Weights of a small mixture-of-experts language model, trained from scratch on English Wikipedia: width 320.
Below are experts of layer 4 (counted from 0) of a mixture-of-experts language model. Rows are named router (the router's row for the expert), up (a neuron's input weights, with its number) and show model dimensions 240-279. Each number is 128 + 24 x the weight over its row's rms, rounded and kept within 0 to 255. Numbers have three digits each.
Before each expert's rows: a language model's description of what the expert responds to; "mostly gets" lists some tokens that are sent to it at least half of the time. This comes from a sample of Wikipedia text that the model never trained on.

# expert 44
Description: Determiners and object nouns. Articles and possessives like a, the, his, among the, the nouns after them such as treaty, population, and digit groups inside ISBN and identifier codes.
mostly gets: " \"s", " among the", " \"d", " some of the", " \"p", " \"a"
router:135160120119123139113112106102121090158113121114097082106097110137125108149101145153116149157081119119110092152128103134
up0:116135158151130143072175167155128126099130115148111071129127189096128122163209161096168151132124144136157130154154129109
up1:123109137157157076115129142150159111090125152164127156153090151158150049133109067192111157151147130130123136129117151136
up2:137093153157122150121178164115146156166140144085109174126129102115125115165137102139134132121139123110171143125188158138
up3:113125128169094117101108124096101093125160140152171218163116152166130083171066115102177113118124184165143115088140132087
up4:087098092106126176123134133122095147176120145170142142106172117118166146075158157115153084107142136121070120169124137191
up5:129111124103112152129161124135125125115103137111112142175135133124160084166110077108097122114138205156114105124126133149
up6:112108172090104106152145141118137149105123146091134204123147147080146109155109112157116157134105146102110134155123123137
up7:135136147137124099143153131132134117123096140137075123130172122106092134121149135129119170111135165114118138096138091164
up8:124072144128160181133158166159109137132147146132153142140126161088136124159176117171116098143138122090137107109130138180
up9:150107155104126124127176160166141106092141135118164150144106112157144140144130087135133120104149125167139114122191130090
up10:118108128131120147124082117129155190134156095117172156111146153110121115172130093145101104140133158148154103107134140179
up11:134134134141105167138129121149131100136079141064090156163161122088168119124127149139100090120168129130100149100148136128
up12:133126139150161134157140136111098126149105138111183133148152164191156139153146131175142140116123167140124104122140175100
up13:079108126115138097139157175130182173149175148126094143072132087159110104182090132145133115144126134119126120137095133148
up14:122141128123125114149157155153143168143117132099118149126144127087150141158138114140132157108156138124130122106169126121
up15:165121147137113090143099132162163123125120067082159123098159114120123120131195125140122134136128073096125144107123146107
up16:109124145173128117114129118113114135160174150094134178132158133135143087164137075130214115149105121141110089136111140120
up17:087150077143104070117135171158142174170165135104177132162125164156144102148086120145152094133139113120101123149139147154
up18:126144136153120126129099098162119123097174138121141168162136128137141106148094134154113113134126118136134114135148149110
up19:140123151107118134094127133154120148097113120114121138153131134100141124092125163099182110116111155136160150100123130124
up20:169137157143108155139107123136104116129140120144138108136162097127113146116148132135142119117163183141107133117120135134
up21:133113142124096114120135143121164124100144148096109122093159111111125097138133086132148116143196138127114123071147137160
up22:123134182147139147150093113133093133116173146138131126151093169122116129134133145105135132113116082096191107147156153154
up23:124122138149136103123118085125159122116146144099159124119180140118117134165158118102115063139110130145124157098153141091
up24:121099113128148171138150116168127126132175129122111176137124076157152124135126106125107114146129117086148130080098119153
up25:143083132125120100148173084158135089095123125112127123103135145126093147137157135106171113093150152137146141163124130130
up26:133138140133133126129150102090110144128123137155144130187106136165127117111139141077093103090144132129111149071099141124
up27:145119127155144133122099095170125098121120126165098111146117141095145177125119107122127083125180111067108133100105103142
up28:100144094125135102087142154119158117084136123106126146152106146145142122117059127098088178143131118138129129141117148125
up29:158123144126143129089168085120123127091127136102119134135088139125151084141102120113116115152131145137126149135102144103
up30:137106121113169123142181126155140159123116108124137109138133132109128168127109124133100116147204158080097105140170173142
up31:111095128118133122128129108138144146101160137117136148099151127159146157152193152111091131120151123155093095130140154111
up32:123143132114117129181093130149112141137122111168121135151092126122122102153166115104118138118073066091114092174131147115
up33:129111127112136087139121124130166130119143133111140142128130146137122121138113116128146113155140115147155131101093193145
up34:140133161123123111150098144150089146087126061112172112134164081088138101163141109121117108142153148133145085109138121094
up35:090088143106136131113115085113113128123140140099096120102188153118157105126130106158086123092126182131129100147151125171
up36:089136152176178119151134158099115099133148180137141140113121123130125132188109130140128124129139095105148136198144121150
up37:141119130105159108140142121147133160087146152146117131098113136095142118130136113117140118154154116162121102106128136085
up38:146142150125121169108140165117146121098120115137174153138118113097151168125102106143141132167126102148173095130111117111
up39:130136118136164104141131083125159129129125130121105148111127145137140131099101133135130094093098135120116150126123139125
up40:098113099103137146157152136144157142084118127098125146133158087123130154135121130135139085156165102096114099093159149135
up41:150089154134109147110114156120136059080108133155156145146136135101088072138154103173122142101144101153134093129137173134
up42:125113147139107162145118143119128117118143136109147143102088101102124123132152119132107128131166095112098112106155123146
up43:119113182134126134146125118137112128107130129126126178123134114105151113106119144148132156149128177103105161142153160150
up44:136102119124110119104125132087148149080160100126112118150110123140111152156108095136121147128150149078154160173124120124
up45:096133127113153142145129193144175161140124121132164132118129138105131121106155081108141118119134121121080081090160134107
up46:116120141119155093115125166129150103128160137131158107131145121099126157072100091142161150130139116095133131134108139119
up47:150118118109118180113125101144139141108141130133121157138159186082139108133114148158138102154157168144095163096177166123
up48:138157129128091136161117172129146139109093143143104139091129160108144087105142112109111139131127137125133150124140113121
up49:109116164146167138165147154076136130125130115123124184152189117146114134107099145123145129143088117135154158122133134126
up50:150137122104140115120147101083124155109148122103173151139128115115152172121136115129124145101136137130144147124139127150
up51:136162137149175149127111143135141110070149079093106142138083120178143117120145144103141111154158166136142121118121131124
up52:170153121143129107133158098120104092121072140127163174141098136099184131097125074132105143124123138129118124094128180113
up53:116104114112146156130118124166105135121134135172156132091187144185128131129111090135165146144124103137113106112134148108
up54:104166153156170141180151132111133136099145134115169112094143117160148109136178127156102119063161115139124146131140163129
up55:172105166144115152136103177135135131121145148123129138183164150130109103131147152136128148114122144128153123109137179097
up56:117142138123100129139118150130119130108151168157139158050125122129135118084154116130176105090152143127127133133089144118
up57:110132119096132094123141110165135137085107129137146155123120148106148163113153155109122114165223134185167095107115140106
up58:114132143132146144141128148145134179093157125128137135108195111102165144151135139127144149108100134110158134151122124146
up59:116123115154124094150150133124118105126138148144120125099098137145136140148133132111123122111164134127156140106151145145
up60:160148159118131145118131101136150068112147106144113144188104140139119091108140116128169134137103095116102142131132146107
up61:137160152128126085147165106107123165110114151094114156108120162111173130066115105130103055131113118127125135145122191129
up62:142100133131107134151093057198128158092129083116126149111140137136120116132127158124113117141140148127104137101123127155
up63:112135169097074131115110110137079140088179160103140128091132142113142157108134121131071153142116167127113124133122163124
up64:122109143127128101117109157108136106138116149126150128131121198158110125091109134120138152124159140102089116096167131067
up65:116171155105091098138149122131139151161120125150121169078137132121164099125119119104147147109105178110167134110118117125
up66:097120127117150115144096122119094103070144099139148159155123069119148179101118141107135141129167089152157116147149159150
up67:130159123117138129132132121123161144082096107132140138127088125106138110137138105148093138106146136102163079092111096136
up68:174106147166173143135159110095119146085141109123100134160145129131123071121150083102104123094127113107130094121045126144
up69:164092140094098188143107124153143139137117158090131143157136140115098074148143117123125088122125132120128132119115118107
up70:104120175136130119091162181120200147104107110130170181127157112116104149108122117103136116113136132128125112160147096120
up71:170114126134169116169126130092151123069152121108140162145144145129138164104124122153122115124119089145142099092163119110
up72:135131128122166102108097124168145141072137106160131128127127159152114146123127168178118135114134110120156126184128143148
up73:104105118159135158153107137120160146117108110130126175159141117177116169126116086121123160124136114104137124106124078134
up74:128162108097133123145136130121166141125116129167124124136116120104117101134110088131140124082157121112120168113121113096
up75:103111148079101091094103142153128177128134125135100146145161122133117144132153158121137095147125145092145155165173115132
up76:139118165115157101145141101106130124139138160131130139141095129084173140155129078125076131123122113125154147098140158099
up77:162132139118097162184143141080145171101120118110144153188142128104151082133111141097113120122122102132132129160119146100
up78:140113129145156158082133151153081142151154127124145145104141149088088162129139162073152149115120133113159085096125145157
up79:135137131157151109157159097117123182143137136124109125169112169123162134114106076147105143148110134137131139148109105106
up80:148092156148122183076165120161124132122109135128139119162133164083086127098158153128146116142102150128123132120073121137
up81:149123161124147165158151111150106140147166116085140126138155114138140156145091139118119136127129099164154133125154123097
up82:092115118110125092094139127133106125135133122105090171136128134163157102175117140132116118183139141117113151103073138155
up83:110109097186093131177154101147077166111120139145135110136125109148154138098112116152168167201127140134109103157111150081
up84:127067123116099134158112151119130143120112109148111165180135140112157116115140121132128131140125137147123113117177157158
up85:135140149139162098149192117148116128122177173139156136164123134136134116156146112110127116165104126154142147125091162136
up86:134134156128083111114158135168131156123115140110146142139110105074150149092128095129125119145133123120126121100166099112
up87:070064087168159106137160124148111086107145115107138198147126126129131141161112121121159109109158092122118153095125124095
up88:125111101114118148118126148117127115079127170138118151104152122098138136135088132115116143132152116167120105149159122138
up89:130126103145089145116171095127121134115116130118138107100142162140139126135141103151163115178102128152124139128131140133
up90:129096169141122131154158147100161136095152152086132152122130124168088144127147090118130114103096145115142119106132107111
up91:150088087150149123130138092144171097096154102159142124182149178105126118094148168145140123159140124130115129149139166102
up92:137142138100135083098143140127136114109126154143133143130102142159112148126148151164170116142093137114139166164137107093
up93:101114131125138125096126148112106098095103173157132107175126100119152098144139161154154142137153154155119121105182170120
up94:163136126130139111145080144086125095138161152148149136148146176129145127160126109143108132139150169134108118170147069095
up95:120123127118152106112144112127090170088146125107094117139110124126117129165100148194141099103088127114147102116073123100
up96:137118114150134113155128139124138090095143130101158112121110139110121143139167153079172112113136125148081130128151103145
up97:127121122151097118115125118158109162077121169112130148129133120070103149142168120114087129100137194119121140138116129118
up98:134115140101103143149113114133107170097074080150120154120121174131100087173123125158151134157129131135113160098133075139
up99:082156144132154129151172143134113134123148144118137144112148113175163119149184113122120132115125123138130120168141109081

# expert 5
Description: Institution name heads. Final nouns of proper names for institutions and places, often in sports tables or results, such as University, Church, Cup, League, Street.
mostly gets: " University", " Church", " Center", " College", " House", " Cup"
router:140084130114134151124145168099137134144125133146105122120118126119085136109135133139111146139073128122114130133139153121
up0:116139107111114132149100178095113152099140096106128125144125160081135124118145142156127108118132122115169107140145117131
up1:110096124147128138115169163158124151134128146099101134095109085163093137173127174138107144155137163128114099136096088155
up2:100136151138130094130140122167118107091133123116117116117172172116112130169151135122175121143151113133134135107083153125
up3:130131131179119132161156119104204120133133129146092106149139130123171119061096084150143135108138149143147088135160166099
up4:109097087130105136086139105126115114146125128161103092148130121110102147100129110118103167124115133100099112108144141152
up5:152141126085139164087119112149117097104103133104116117123131147114132153127140150137134126114141170127146145142136154168
up6:117157181149114132173112126132115097160136134166108075160133127137113129132122128126156134129108101108125156136136176125
up7:159125104108132156090129085120152139128124138132150153154137149105139128118139147158150150112112141136127135135157147111
up8:115110092134138142128129173123082108124133149135141141145127136118115130150173145149120116103134134091123073099116145160
up9:108084151150151137171162168132097126142134126033130103134132099134176095162120123110125124128133099121120146125138152133
up10:105145147164099119110103139127145138103131140136120112105142127107152145148140121147128158112090102151145166140115172117
up11:124123146131094151179112134087153112157116168157058166175147131135095167142141126164104149113150169147096118143093119104
up12:127155163153134103115180069130133119105093102111123115129170116160121113116098136095108092129136092122109137135108127139
up13:154119176096152080095146119182147156086150102132146141139111135134134147176104147117115148110109098130161134145107127127
up14:082129121164119125113129162111085113094130121106122144120148157142114140112104110143112137145120129155102146138134168121
up15:147114130093136101133122149144109152135116097133171134127121155149115135133139147111136093111120122104136133112130111148
up16:080122144142173110097110163158136109114121093128120145143145137098121124084119104167121142146095130130144139107133161148
up17:169139125090127118116131147119112140112170126115165140140106193115143140124127119120097112096126121102112146119174138102
up18:101141120103096124116105140131141169144115098102150165134142119136068112130103121103110080110122169109154138142148154108
up19:089121144125122112128145133137127111125121108111079171154149136138124144130141054106128153101070135155140067151125113171
up20:135111127109108090157109157109131096124165088142124136147167150128154110095147113091106116126113095148110112094127123131
up21:093117102109132124133135085120088135141100138145138110111139120140143142130092136120121131133174147127173090126139115120
up22:101132119129096160197177161143144111132134154166111126108120138112113113107152099090149138137105149121084091157120130116
up23:108101128166130100134152141135141115152149141124091150143124174134121170106155129139167117133103091169141119160141141128
up24:139081147155155149081120155106151114104104114123151134112170108119081148120096145181165106170094160146137118109141127154
up25:153079121127150155123130142129101087120154083117131139077181126154127110126086112084120142167133100136137129101171133165
up26:134137164102118154117175110146116156147145125133145141114133098149124088139143126143125145106114130099069152168127119163
up27:138116170122113177154160161129169178118120151112128136146088110072094108114165105133124127127118136130108149101102123158
up28:132152148070118146123171158122172090142130127144147140138167082090164134105175110092087152149131149135135126112088121129
up29:132095157150119115158128140113165129167129139148105135088135125130131124146144170112174109122107151100121141115149163125
up30:106130169135149115145155104138129116112141175148097105171124132089092140118136121095091145125158139114084174126169145149
up31:120136155155152147139115108167137114111167135124135134131120102117122156150126100103151100121114130146119092123113117182
up32:152094126120110157132116139115074127121156156118110126117118114116133104124133133117113170119103187182121144169141153091
up33:139148104102153136123162104101163094083145086138094100128142144128137123120112143129098143121124131150157157097110129114
up34:113152118119138121129155143110115142080150115111134102154148174101136150143113105141060128117137112113107195091135167129
up35:149091100152148128132081162107152143126119153114113161136165082087098141148110135146110144126105139146135107112092120169
up36:120123135119127162104124133091129115097129101137157123153188099075109141107122157163103133110098157129103156153109123152
up37:148101155137111161189089142122117129128141119098124149125091161100133133119138125138117114124118155114110153100174122122
up38:167105136114133127147150146126117137123139112123117165153160158174148129130117109105148096122140122109138115175125125120
up39:141170119101116148100129118148146171087141145104131123106114099084120109147126123067122093162115108159099141147140113137
up40:166110141127132132147106172116161132136144143091145147139149120119136150125154120154110141087107127137092123105111138153
up41:141110157133134141132143095144158087141176152180146141133115117145154124107190127131116136080145120145141145098158103122
up42:123112103109121132107096154111136140119130114121116161132120115081130093168150077103090137099116110154145164123147158122
up43:118115154129142166149189152151129139140125124105112142126124126143112147182157182148143118130120163112083125150056132091
up44:156087118107131110129139134133098198117073109112139163140123090128142048157122100123137079074149156153177163100140083093
up45:147106131133164122187104129159161170153124145107122147132081127106120096140154160150171114136139150131137094116128124115
up46:071114121141139121134095182140108145093120119129119143095143110123134114138117150119170131113078121193171132129151128165
up47:094138145144151112137148154150151120125137192147127118162122162154133102116144122096122139122113119140080117117131147146
up48:142148215120108104093137113123133137133094097136099151113113130119103121132142135159159078135144146124069151098113123109
up49:166120134131127119133171139149081127131103108145118110104147147113134104143148113138098163143137119072106105123179127132
up50:113111123094099137157133131119150135116088134150164156155152149135120125128188155150119127174132135136134136110098169155
up51:111108121100101129088162138170137136108159126128140149100150107104101085138136139108160129099124145157146132099135133160
up52:143147179156096124132136134109116083086149159159124135163120158093120088158145096108140150139122141113098138128095152158
up53:107091177164135147083163129127118144090123124127149129136129115155123130151087134090129116125076147090136117168129164083
up54:099096149121134127133089182103103136099133123137128131131103145111155144092151117127131133116106070164111095116131118159
up55:135121080133120073151140136143102139120110162129161123137140120126123175118126122092123167152116121153123149136116133119
up56:152119153139128155142120142093100155094126132117102167087132129104150152131148126139137105125138098120113160103181139105
up57:135150163166157085099132165132113137121144052115114134121121116159108160125125147137141055112097134132143116105100140149
up58:100150102147172086161173110145160137166193142152104134144130136113108123139127128068112085155111077089111175101147113162
up59:111135140106135123116123116137114117106143118142137097133153139099146139116170165120099142152146115142146132155138133158
up60:112096095101077109122114135116120080135107138096133166129168172117104150132140130138145139099130105126127153129129115104
up61:122142119095131107131124100149116111116114126159126109167179169108155117182141088120099123116160172109161157098059126084
up62:161075119123145104151136177171098156096079142117131131117113162119117092113110114147142121148097124103125111137114130094
up63:116124159122096164152119155139120148126129109127151143103090109084127123109096120154096101117144156165129121137116111151
up64:147114102134121147133153108083156146087093127102132108171141126165092108143146117150124124134131109101126124148100102127
up65:110100123091105120174113123140154161137140094130120110136081091130138142099168155102079086090152136147139118117151122106
up66:093142095077077074122138134150120155126109118113176151134148178130124144108137108112133116136128127126134096131141089135
up67:141097136154157149151111136155157158141156148126125136136122129105128126135133099103143169122125117144136159107102175172
up68:096094106116149124201136120143104122069129091127152173124109152136140114156155177138118141109140086092182131080136141103
up69:109142092113124089135153119166137093147142148134107079126162132100113101150090071140161124117128145106124157095129140128
up70:119095131155129135100107165142130082101187133106135136102152122152131153082149111152104150192105136133109121142111154164
up71:148107096098142116157095132122135145118139095122134137114123202065134107112111143108118133123133101096117181094153168154
up72:121133148136085194120152157139110098133134142148134126169109140110120140094145106159136117165144135107118124111157120111
up73:146128122137115156139095129126154192153149107111112155144128142120123101150120145146145152083093127146135110132172119131
up74:126119143122115144138139126098121135091137138148143111148104108112119134137133073112124144102111132171141135104087088128
up75:095141140126159165126097143094127116166144099144144180104161100144078143062127146096125123121103169141107137127117120124
up76:171137147104124135132177169144133110166125153146144108122151158111109139106148081154139149138160140148081153138161137101
up77:076097144081131139096138141140106134101153176138106105171143111167137135180130113169097153130115111169156146158121152113
up78:106124080177131145138160095102119124120167147132132131094136116173171131135141183125139146107116132100100142080106109130
up79:118106136128098129127108135117136114141116118156178173142129120102141145127128128147176147110136148151144118144122168161
up80:134092162117155100135154153117139160078138110107141142130167165170132105148126105145098115146092142118135123138122113117
up81:139069107129133108128109098082158111129116126084111142177101127120086080147157113109098125109126149129125117126127175109
up82:123097137085163157121110124163131115146152130152134137109134109114156149162137103086149130106160103116178109141123117147
up83:118139131126145179081103153097130163080118144168127119138137130131097135098141132131136124110113120115107120150081087151
up84:080197157138138133127159130128145135119117181178139134118126118114139174094109128113106113131157099094137143134134087151
up85:147089095130108135103130141114112115114126128135093127120151132098081100109133108140103122129102104159108100124175147111
up86:119066119118122112187133167134089149139133124141114139131169139119109099098105118176116162147119094116135120163179154110
up87:131098101157149132148177153086115106112110141122079108132136129107099144110109145123144102122174082138107139131130118162
up88:113080138134139157127150177155137150147144143131138150136142125155128158168131092118061092132153137096132147130130143132
up89:101135132122123100134205168113114136099139128148122117128132101158101113139118125165099122130106142146144090130118117146
up90:134139087070123116082099158166077142134125155103094159156109138128132112120126159161123120119086143134124116124143175126
up91:137081133133114138158161154081123091150117137128105140094152152145110149109128089150097121133116178149107145138126122131
up92:099121195097140104099150137135085113123121135126167155191136120158123159123073106114135094164102127114132157192146186108
up93:112100116086130115147085126111155103120162167089108146119112111043109126130087184146137160101112127114145130124136169116
up94:180113131123114130143133129077096159142135124122135146112110120085137093130156115150171159144104126139149121128158092161
up95:119148146126136146105143137121139086141125112107106136136155174137128082112095112146102133112159083151150117127174152119
up96:154141121111100141122159117142082125127118167110110138131130150093122100119158092152168114180146130129081108126166161105
up97:107106169162139118059170131138159150124150083125125158156093118120124159108144139126154151116116130107126122152189153150
up98:133147108105124100095132137163115104112116113175104118119186117136144129138118137108139131162122121109086138134131166139
up99:108141117119157162098118110140167123115112123113171112126124129082124114133155070130100139070121139147140127096119115115

# expert 40
Description: Social and civic nouns. Nouns about people, education, elections and public life, often after of or in, such as children, students, fiscal, primary, Education.
mostly gets: "andidate | Votes |", " | Final |", " children", " senior", " students", "| Turnout"
router:148155106143117132096084123099102143153129117085136083085108106145118148120081165123122165145068105106170105097140118124
up0:129168148095098142089124160152157125146122174157143126146142101141141145085124147132145085123127172096130116142091089172
up1:098063108137099152119150160118153106118152079089099127121126101121063148151122074117121109084108162135144132114127092094
up2:177164108078094118133147117133111112098100095127112137142121120108105150127119118158109143150110133134157121115138088112
up3:077162092150135188142136137117136128155095138147092148140138148103087119114108126132136122098107151138135156115114140128
up4:153140166149169122109150131118156141117119144074165099127134140166112099102099133125107159079107177099112141148134191107
up5:118092090085090109094121160110143134100099119142151119153114112103116106154128101112146117075134132122121080109151130084
up6:137122098129126137116132113128135142140142097130103170124140186146126139147129098097138141105161150140129178160123128115
up7:135141125132095140131117130129132237092096121114122129119162130141079122133114109111160089143131130187142163081088139085
up8:128153131141118145125117094143153128111154116101146138134127155106117152135109118146152134144198120142145133101150114108
up9:114124167139147125114153129105120125079144134137115097114150127129162135142118142161141102168133133104161092098117093110
up10:120138113147135139130092076139140168104141137141151117150154134078115140151132128133080130137121131143133146101104146119
up11:131135156121109140079126144151141134083169112134111129172156158128142109171128109148192154107172115141115114145130098149
up12:085115134110152093146077137183156158082121143099116131177137113138134133090118139106167125141130170123145099115159171152
up13:115093187076129129187137113145151106153171108112155133185149129101117162134114140128166144122101096161163128118137144123
up14:123137148165150150143125137149098118104119084111141147141122134127123141150154150117154116122125137187112142134085122152
up15:106148120095159081167123152150074129117132127097111128155116117110151127108142112123133118095130131142146133136126125144
up16:086141126114161075145078144098115113117196100105153151131151123127145158149144118159128156138137147119080118125079125132
up17:134103134154103140142137150113127126115140132143110121126120120118103112185157110107143140109144107088128116159172171104
up18:192081102134137123096119161095140124109129143134152149178088151152111151176123119104142123131104093121145092101096117134
up19:117120157133152103118135131140132121116104128151102122172112143115139135137145143140144127157159171145124102126128086139
up20:154109159106092088147153130140095118100136193106127173130079156109120130130144119172080138121137145152096116110129125097
up21:116115154098173140123143148132091140060131126143108109154106090110155166157150111174139113128063160148114146107129162134
up22:084128150115148147139129148149116156100126099108154137109140094098172119119140143100088135126096105174090123107100152136
up23:123130132090132109128099157170135136080122110102168155121116114122118113104090122140126168172121149127136157096167149116
up24:121145143161076138138162128077110165153141100138163096165142143123111172153116158140124128140071137122155160157112145119
up25:125116172123138074090108167152148166101120134066170126134182114148170122122142158118127096125139141133133118148087111146
up26:115128158081129144123129117107140149115134084118129097172139086155136110143111099123136152059146132109095136119128120124
up27:137120180139142123149135120126128118111109092093171122123113123098101152150115151180119142147154124128123143129051130067
up28:111102157105153129100135174100107105128140145084125126125137149094138118126118151119137131140118149129117151091147117184
up29:161135109136120121120138121148155112098119117115141121115130147131150135139097098111175132109155133111161135097130145126
up30:164108168103120124116111102148125136152125118114132141138174151184111103152132110142120162082081171144182145133120133106
up31:127118116117139112142140141151104154124163124142159140146099133134150132095116137135123066094150148090109120140143107172
up32:136134143100115093118166172075135135119174118164154119147121160127131157168135126113167136162123189126154092119149090143
up33:102101125113152092149173143125107142127143131149116116113150126097097197100157100182124119134156104121113119163115131089
up34:160125124112148099118144112186129122107136113144152124150109160141149125115118095139125128087134133125096172145101123100
up35:134139150148140100150153140144195090118155109110091124141124138097125146103122083140137115063133173162106180126163124168
up36:153170157141131134126119152085113129117097131122130175174123147121131101149165111151115128116109123054121141101133143112
up37:110137095100125168133129142119123092105137144169136183110145137132128072108144113136118096108115182123131133127124115152
up38:141151134151119112151107142161113168124182099148097151134130115132106114127117106154176103107108140130116075120115162115
up39:119121109122132101173141122143111123137119110103122174095153136177130172139053170123130156129097157114101144089155105094
up40:123109140140117125106148144133150120138161114094111129126098127138180143134112072141134123106157117145135122099087135103
up41:123171122140162135152130143098122134116121170134154104121158135135118162127125065080160142125153152157113152141122107124
up42:124159148126132138186133147161103119115117149117117089141140120153146133126206127096125074123098139167112147115145154128
up43:131107145086177143101102127140121145144146095093117110149135126129106130122119145127141133068133135089118162076085156107
up44:090118125107177130147098126153110128126103122086116139096111106132053123135113100111105160131161144138112137123111104158
up45:103095139123153096137130074099116108153104136148107123155197135166107113105122091150156123107124152152127127141117146139
up46:148118116159156115135136135132145175115115138102133130141150108158113125098151157130151096142111094126143139147075150122
up47:146123114153125130128163116156136106103101087108114146141144099099167090168145142103153101129097107114089159159085152179
up48:131085121150089088122137106110128101115124110119114142110134122118134108130136104124129134104116111106151094167128137120
up49:097140146084122115147120110146092121108107094143149129109141137109098122117145102103114112098137109151128133092163144104
up50:110103093112142110121135148146162125095179126133181109127146170149108148146091091104128117129139107152141145121108113129
up51:138128171101134095143125136167116088114089122142156126135133102144147131148141148091134125134101135122128123119108133162
up52:126139160147137131106171070143128095081121174116141131117095128096117132111141099143164173122150146090140090114112115115
up53:141135058130171112104160137133164129099124148131138112136164129151124135146130143132124075134160147135111178136117151147
up54:151087133128125145120180118137111128118122102104140155137101126168102110164162114114139141112172158121109119116116194114
up55:096119148113123138078144148147102135116136128117128140159141123157160104136119121132157070140133137122096172162092120099
up56:115093141102129132131096176100132138096121109131106166165183117160189104141144144143114130098125153095138121090115157095
up57:138121151126170079098104152122131141088120146152098119133144122118140121138128146112157115114062133120098193138111120126
up58:146168137128156110126115127131149156111097121114145109126114158110151139122134129151115118161144124124110162122125148141
up59:128142124113123087122128117087129084114145042115130185115110130114132149131096121130118111110136134110157113098108131126
up60:144141139145104132150147106144134112120145166100147164170113116125102110098135135118105127151118109150143145143127112133
up61:142187139110135150114132125165113096113131151130166144109115108107118115150160120154111078139119120107104139099148138126
up62:108125130158128136130117125122114122126145082119127091160141126091122121139126082105150113141122175135106124163115153112
up63:118124108116141107163098137073099119084130149118148106109141122133122177144141108117173102112129108119131110150146145082
up64:093119138143134157111090136122094146124132169120158116105153137151111094115162125145108117104094117102133125095149097135
up65:112141138152118127096131051102127086101155123158111103096110131147129131153159120130130106102165100118136139117095142189
up66:143127086101140128150179126164133130115123164120075138127158110160133131122122131176128168103140110134119186146113167108
up67:150144077124107160175124135125154122122114105126093166158155136131146114118143126075113077153176124110155107115150128111
up68:135102138149106114117116123099125129098153079156182146099189141106180163094130139155135138113153143129095108124093150119
up69:119099076091116103125130100142112164103170167106142134117137136154146151105141074162140100147093108096141145121160174173
up70:133148084145129108120118149139117172117135113158139132087104161124146163143122150153095124126125120171075097147154111149
up71:124084123118123094124115135190147099119083118112168139128174145129146143134150104116149114147130129142132143107145111120
up72:090117111158113098176112144156094119113106142108139148176135126140140158148068153109107125144166148147130154165114144152
up73:127106115134151101114159123129115136114106136088139113161136135126157142124126088129135121136121129084134109117055092108
up74:119123161160139098183104120105116109104140102154145129175114152136086134154177109130120124134145111095073123117111104146
up75:137092118110112115161172134118136162154130130129120157177149100153135105119109119086085126124164112133155086124148146108
up76:137153125134115141091129132120125106095165157132150157074118101133157149126086090144107114132083124102108114146100134161
up77:139099104104131130143085142125122081092165128111142141151163125113157112149075103143106140105126078096147100121171170123
up78:139112128159107139182107180097125093119137128113132130124126133132112130165141142164174139146131126112126101113108114136
up79:072097149138152098133094145127143166086155109160149144118135116127093126092149081123139151142134141108154158105104131126
up80:164134172133151141147091140135128130104130173141151103130130153109100138118185125139135097127147149115148145127115141139
up81:160098107120119124134083110139150131105099106109145114140133144150136149101145137084153136073083122092129113134122090120
up82:163126097142137084143130112143120097108129116128135160157134157129123076104122151099138118117125067137157112137139147154
up83:128134172167109128111098139132136117107118097150125107150210132095100084116134146158121139140155144104113104129094113102
up84:214131133099157120141110125172118130101123131089182140104147151139125138112152129137141099100148164123107119099134127079
up85:101156127113110127150124125093124139111154167130109128199151152112141153169127134093112102119173133137124154105125114165
up86:139132131126110180147118161147127136111134115101135125125117101149171114151111129141162127163119164123158097137124139141
up87:126075126116094153128166134122097133146151151105108105116203151141081164113144111127115115127142162068118120144150094157
up88:085082106166108152128129122161117143124125134122163148130150124129095115087128094129138087123162122106113144128124078085
up89:105141080135141127101148152171128100113136118096130148109179100136097156135119145138121109132120131158136125102140149149
up90:125138162123119125140121113155144058130126147160124128139127141173104150151141124137153116127125092125096091144089102104
up91:049116145121187128134131112167115101114157116127096163104139130150123159090146122101123188112098162112123165126146147107
up92:107134154132187123158135132170135176122135080117175114126136119101166124154123150100145120098101151131130136133152134116
up93:139136110145121141142134099094132123087135087083090109113141162094136146139092149128169133123177188156123137111108163105
up94:088159137086107133144116131087128101149146140183123089154144151125174097114170140143116123139147123137113139089139126162
up95:138150138115156098111144122144106153136102102101132109125125137104165150168126124115121108094111150154100098104091098144
up96:137140108154162111108116119156123127120120150155168128149133107129116162127103106180126111106099131102134149120119116126
up97:168147133120134113098121131160130098127126109106143138150108116108082109146141163115104112125145179134152119100139159143
up98:156133126164116122127152112170129113120134096097144161153175114142077133111120099136136140122129119121130191116107175119
up99:131121108136088139100140124131162121084121151146164135167141156143186150115114116110151111109059124157101101132113094146